{"num_hidden_layers": 13, "lr_router": 0.00108, "positions": "learned", "init_mimetic": 0.5, "final_lr_fraction": 0.0}
Below are experts of layer 8 (counted from 0) of a mixture-of-experts language model. Rows are named router (the router's row for the expert), up (a neuron's input weights, with its number) and show model dimensions 256-511. Each number is 128 + 24 x the weight over its row's rms, rounded and kept within 0 to 255.
Before each expert's rows: "comes after" lists some tokens at least twice as common just before its tokens as in all text. This comes from a sample of Wikipedia text that the model never trained on. Tokens count by the router's weight.

# expert 2
comes after: "-", "\n", ":", ")\n", "–", "\n\n"
router [141  97 135 166  83 182 140 122 122 113 124 148 123 114  91 120 122 111  98 148 150 182 133 131 154 147 110 187 112 129  80 118  88 118 159  84  76 126 120 148 140 127  97 136 126 118 137 166 135 108 114 146 142 142 120 125  80 149 140 139 114 150 121 177 136 148 159 114 169  91 116 133 144 145 156 107 131 145 125 133 132 146 129 133 117 138 109 133 109 159 155 182 111 117 164 166 133 120 147 137 163 147 110 158 123 129 122 105 152 119 141 143 121 109 147 114 126 106 121 144 127 125 140 143 152 113 140 155 112 136 211 129 125 175 131 187 147  68 106 100 153 116 113 104 143 131 120 122 139 156 139 113 144 138  99 127 120 129  82 116  76 139 138 155 117 134 133 113 143 109  22 109 129 120 114 120 117 111 107 206 107 112 127 145  52 162 153 123 150 142 119 134 127 159 114 161 154 121 144 166 150 121 148 151 110 147 127 105 120 132 126 129 145 127 114 123 104 146  94 123 122 100 177  97 148  82 141 133  96 134 124 157 107 137 128 127 173  99 136  94 143 148 140 100 157 146 162 139 134 154 108 121 162  91 114 148]
up1 [139 133 156 141 113 115 137  82 159 124 133 113 118 153 112 134 113 116 169 152  66 129 170 124 132 137 121  76 126 162 129 104  69 125 152 112 117  99 176 118 139 128 126 131 139 125 103 134 169 122 132 129  92 141 152 105 110 148 173 124 118 144 146 156  85 183 128 133 157 132 127  91 150 168 133 148 140  79 133 101 127 135 165 140 110 125 160 157 115 103 125 135 116 136 151 123 155 144 134 148 136 163 123 155 121 108 140 128 147 136 104 164  97 132 128 117 155 145 109 119 102 127 117 126 137  80 108 111 138 118 168 129 165 130 157 141 129 114 125 130 147 178 112  99 163 136  90 136  99 162  83 124 161  88 134 116 104 126 113 123 111 125 113 179 122 103 147 115 107 128  74 104 163 100 158  94  70 140 104 129 112 160 144 148 134 158 147 115 118 141 123 108  74 100 154 145 154 155  81 138 106 107 105 129 145 187 144  94 165  93 157 115  98 116 142 111 108 122  69 164 100 140 128 101 118 146  94 122 168 111 142 120 128 111  77 107 160 108 150 108 150 141 133 115 108 100 118  99 156  62 110 150 146 103 139 153]
up2 [ 87 123 155 106 102 148 118 114 131  94 157 138  65 124  78 133 105 121 116 134  95 121 143  86 125 153 130 119 132 130 138  95 119 103 118  74 150 111 158 132 115 102 148 132  93 146 128 120 151 133 116 152 151  89 153 160 128 168 128 123 132  67 104 132 118 101 139 128 125 147 166 131 102 144 164 154 134 106 138 105 108 139 102 177 145 148 121 111 145 115 114 135 126 130 118 162 138 104 120 143 106 154 114 119 139 154 103 151  91 119 169 107 149 170 139  98 156 136 158 155 166 125 112 165 132 131 111 102 106 181 153 135  98 120 127 124 138 143 129 139 136 157 126 162 113 161  85 143 110 141 110 141 160 164 152  89  96 107  84 134 110 111  91 138 117  72 148 118 160 128  86 107 117 166 110  92 144  74 154 111 102 153 163 115  97 141 141 148 142 151 140 120 122 130 101 100 149 167 178 124 129 119 106 110 142 107 152 103 182 131 127  99 107 126 126 103 131 131 142 134 139 137 130 158 152 123 143  98  96 170 137 115 136 150 172 116 115 144 119 117 134 131 113 116 113 126 114 115 142 101 116  74 111 102 115  99]

# expert 1
comes after: " was", " and", " he", " his", " to", " a"
router [141 108  93  96  88 132 135 162 136 114 128 190 141 139 143 127 130 168 125 115 140 132 121 145 138 148 104 135 134 116  93 137 150 151 119 105  91 184 104 121 119  82 109 134 133  91 147 140 129 100 133 144 112  96 152 129 136 113  92 133 135 158 113 127 125 154 106 103 127 161 124 155 132 145 135 139 136 136  50 149 118 124  80 147  98 114 115 120 107 122 115 120 121 127 149 112 118 100 136 135 147 147  95 159 143 105 162 138 101 120 152 155 158 134 142 140 149  99 168 100 113  77 118 133 124  96 126  97 147 107 121 115 108 147 138  83 132 152 149 152 158 115 153 155  91 128 147 119 135 167 128 173 137 108 147 121 148 102 147 185 120 111 129 132 140  97 144 167 119  96 127 166 127 132 142 100 108 130 103 134 129 156 141 158 103 132 132 129 115 123 107  91  81 115 129 146 134 179  99 109 138 105 137  97 140 145  54 145 185 112 170 108 166 112 128 101 180 125 124 108 173 165 102  79 160 123  84 138 152 109 119 149 123  83 129 111 125 112 137 136  96 144 117  93 164  87 106 160 149 108 154 169 136 114 101 165]
up1 [129 137 111 130 127  98 118 144  93 174 111  98 112 167 130 154 135 122 138 110 144 133 111 109 110 135 117 134  92 119 110 104 133 134  58 109 149 147 155 143  84 123 171 166 148  83 128 147  99 134 147 170 125 165 144 114  92 151 117 101 118 121 124 206 158 138 135 184 122 117 135 143 111 125 149 155 124 141 130 106 123 178 106 112 105 120 120 124 144  85 122  92 196 120 139 145 134 159 165 159 126 127 119 104 123 108 165 127 146 119 121 134 138 157 129 118 128 162 114 137 130 160 116  83 125 101 115  87 148 203 161 138 126 130  95 116 167  99 104 140 157 135 189 156 153 106 117 115 163  96 102 134 183 146 145 141 119 134 126  75 128 111  83 139 153 138 157 135  99 124 165 113 150 120 151 105  88 122 136 125 105 150 107 116 158 118 153 114 148 130 146 169 120 146 153 119 147 166 123 141 118 150 137 106 181 126 158 126  79 145 137 138 130 107 120 131 127 122 105 127  95 128 125 112 152 107 117 175 123 118 153 175 137 146  95 130 109 125 170 122 135 152  81 113  89 167 122 132 121 150 102 133 148  80 124 108]
up2 [144 121 130 114 106 148 157  60 156 106 108 124 111 151 128 130 116  82 146  98 127 169  89 135 100 131  48 158 119 171 117 135 106  99 111  96 123  79 135 152 132 143 132 124 139 161 148 115 152 114 111 103 138 186 155  98 109  87 134 132 109  88 114 115 113  88 113 176 150  68 155 110 133 149 135 129 129 130 139 154 138 137 131 120 151 150 156 111 120 109  93 118 142 124 106 124 114 110 120 106 140 158  87 159 109 166 142 139 119 150 137 161 107 162 124 143 145 125 127 140 156 149  77 138 169  94 173 127 110 177 145 130 119 127 109 111 142 101 129 160 147 108 121 111 114 148  95 104 128 181 142 109 171 118 124 132 113 153 118 168 107 152 149 126 141  71 119 147 118 119  63 146  96  87 149 118 104 166 144 148 125 120 138  81  92  95 116 143 187 116 132 155 142 126 147 145 136 142 156 177 136 110 133 159 155 109 132 108 126 153 110 126 142 108 140 122 190 107 137 102 142 173 100 121 118 134 151 146 133 121 109 138 137 101 123 121 154 114 139 125 129 142 118 100 148  87 138 111  98 107 140 131 115 132 118  96]

# expert 7
comes after: " |", ".", "0", "%", " |\n", " It"
router [ 78 129 156  59 100 183 141 125 183 125 129 108  98 130  65 123 119  78 155 141 114 110 123 134 133 142 133 123 143 105 105 154 131  77 181  99 128 131 139 174 107 121 139 137 155 149 141 132 109 130 123 106 123  84 135 159 121 141 131 155 129 149  90 108 125 134 100 115  75 108 114 130 108 101 154 121 107 139 131 136 177  91 143 155 134  87 130 136 146 165 139 150 138 136 129 147 121 102 116 120 149 140  90 139 181 135 114 100 114 130 150 108 158 164 167 110 111 154 142 123 117 144 118  91 140 157 155 116  93 116  78 132 129 118 163  89 132 165 152 175 152 147  95  86 133 123  85 148 124 159 107 112 151 167 116  95  79 118 143  94 141 132 113 115 152 122 158 160 131  95 100 130  97 122 151  87 131 122 129 104 100 111 144 124  94 172 142 142 119 122 102 173 126 126 100 122 174 162 120 156 154 102 129 147 151 120  97 124 128  92 133 119 154 152 136 121 148 146 127 133 124 135 160 139  94 157 150 127 137 124 141 128 129 113 114 118 104 116 107 132 138 124 133  92 135 125 142 155 121 120  50  95 180 125 111 152]
up1 [144  94 164 135  94 143  89 171 102 147 100 143  99 123  96 123 149 151 118  96 144  93 120 134  96 117 112 171 164 135 143 134 142 179 149 134 154 165 132 118 154 119 128 152 148 126 102 146 135 126 167 140 141 143 193 151 135 144 121 143 115 115 164 140  69 137 113 122 138 135 148 161 143 130 106 154 130 124 108 108 103 123  88  97 104 108 103 120 138  89 130 118  90 121 142 158 135 119  96 152 130 145 145 137 151  84 129 120 167 108  88 141 129 110 153 133 151 118 128 109  92 108 156 138 136 137 110 105 153 133 140  90 122 152 126 151 110 130 133 126 100 162 131 168 122 146 124 116 119 112 143 158 114 106 120 132 110 102 119 157  66 174 125 119 104 148 106 104 144 152 117  99  95 133  86 146 134 141 161 140 133 107 111 159 118 125 134 129  96 127 107  82 168 113 102 110 154 159  94 120 133 136  82  84 120 121 116 116 148  65 165 110 125  97 135 119 119 120 126 127 126 117 159  84 100 114 147 153  80  78 133 118 132  83 156  64 133  78 149 134 134 116 163 171 167 125 193 137 140 114 137 126 128 116 132 149]
up2 [134 123 145  83  97 181 162 111 142 103 114 126 107 149 134 157  73  63  89 143 101 131 138 121 154 131 130 136 127 106 111 107 141 114 129 102 150 109 145 107 139 138  93 153  95 124 100  98 155 116 140 126 142 139 136 129  81 115 117 161 108 132 152 135 135 162 128 172 170 146  99 116 185 164  95 142 142 155  92  86 139  57 130 140 121 103 134 141  96 130  92 176 131 130 156 114 109 111 146 108 105 148  89 122 140 122 105  87 143 137 110 119 127 146 148 149 110 154 130 119  91 163 144 102 160 138 132 106 140 136 116  95 189 143 133 129 134 104 147 135 135  94 145 113  87 102 144  76 138 151 156 136 125 137 135 161  83 132 107 142 152 180 150 118 126 152 138  95 122  95 163 139  89 114 121 143 150 137 144 125 110 160 103 127 101 152 115 156 138 152 103 162 120  91 142 132 131 137 133 125 138 118 150 125 130 145 124 138 108  91 145 163 125 102 158 164 142 145 146 116 123 144 121 156  71 130 170 125 143 121 128 129 124 119 119 120 174  96 154 107 135 127 152 128 123 154 114 118 129 107 103 117  96 106 115 167]

# expert 3
comes after: " |", " ", "==", "|", "===", ";"
router [140 114 153 124  98 148 137 138 119 109 103 129 129 108 131  82 155 101  99 130 159 166 123 109  98 161 110  93 183 166 138 101 118 140 146 103 118 165 148 104  99  96 114 139 156 124 161 169 149 143  92 144 156 114 131 125 168 125  90 114 127 121 107 146 117 102 145 132 157 160 109 143 144 134 138 131 114 118 111 122 166 133 141 135 120  87 157 153 143 127  45  92 135 154 130 130 160 100 150 126 123 166 111 140 128 113 131 133 135 130 133 153 144 181 100 107 109 124 152  88 108  82 130 156 124 146 141 132 153 153 163 135 109 137  99  67 121 147 158 166 176 174 119  83 132 132 146 121 103 129 137 124 162 140 130 104 124 152  90  95  84 110 158 143 147 149 110 114 127 110 125 150 133 114 133 108 131 137 135 225 110 134 120 103 102 139 118 147 156 120 120 141 133 102 128 165 143 159 128 108 121 152 117 166 120  89  74 138 154 159 119 117 155  86 111 173 128 115 156  96 125 160  97 142  75 105 167 136 128 128 137 160 108  82 139 126 127 103 127 133 138  95 108  97 117 103 176 103 129  93 127  68 134 100 111 128]
up1 [134 149 170 132 116 118  77 111  76 125 132 135 131 154 125  96 130 115 159 184 160 130 115 126 118 120 112 108 142 152  98 142 194 165 157 114 109 145 164 143 128  49 139 151 146 157 158  70 112  92 133 106 105 130 134 121 115 134 122 101 119 129 138 156 114 124 130 113 155 122 145 126 120  98 100 111 129 139 129 127  68 123 111 124 121  95 116 109 123 132 123 120 154  96 112 103 144 156  88 130 136 131 120 148 104 107 151 123 140 117  92 145 154 117 116 146  95  91 135  97 107 118 118 104 151 151 141 105 174 170 131 163 121  94 160  78 115 132 127 138 123 130 150 113 121  98 134 121  98  62 179 125 152 133 139 161 131 130 138 123  77 170 127 185 103 137  93 116 101 109 133 172 146 166  96 120 146  82 123 144  88 122 112 136  89 114 177 142 143 155 114 155  93 201 136 173 125 123 128 129 103 154 158 143 108 183 131 132 122 128 136 124 154 159 134 117 114 146 136  83  87 114 126 131  88 149 129 156  87 159 140  72 134 108 117 156 134 101 147 116 144 141 145 123 133 130 122 130 142 130 105  70 129  94 124 118]
up2 [106 115 117 136 132 129 167 122 109 141 101 157 134 144  89 140 122 129 153 140 128 177 129 124 146 114 118 130 145  99 155  94 120 126 133 138 142  83 136 137 101 122 127 144  83 118 122 143  94 116 139 103 115 163 117 121 141 106  62 111 104  98 146 139  91 118 159 154 149 124  86 138 139 136 111 135 133 146 121 121 126 154 116 124 111 104 139  69 163 159 146 142 131 104 128 120 131 116 108 139 104 181 144 109 136 186 145  99 132 154 135 149 160 142 132 123  92  88 140 137 129 149 118 145 125 142 135 125 112 116 126 127 121 170 124 114 128 183 142 158  86 119 104 113 131 147 135 147 102 145 103 218 120 134 155 135 150 113  87 147 106 147 120 123 135 149  84 138  82 132 139 136 172  87 141  90 127 138 134 121 117  98 121  96  86 166 119  93 112 130 126 168 104 132 121 125 137 132 128 148 138 112 157 139  81 155 162  92 109 136 131 140 135 126 115 126  99 157 137  76  75 108 131 126  75 103 122 158  97 169 120 117 140  93 133 139 151 121 107 126 144  98 133 118 123 118 110 114 156 109  97 110  94  70 173 127]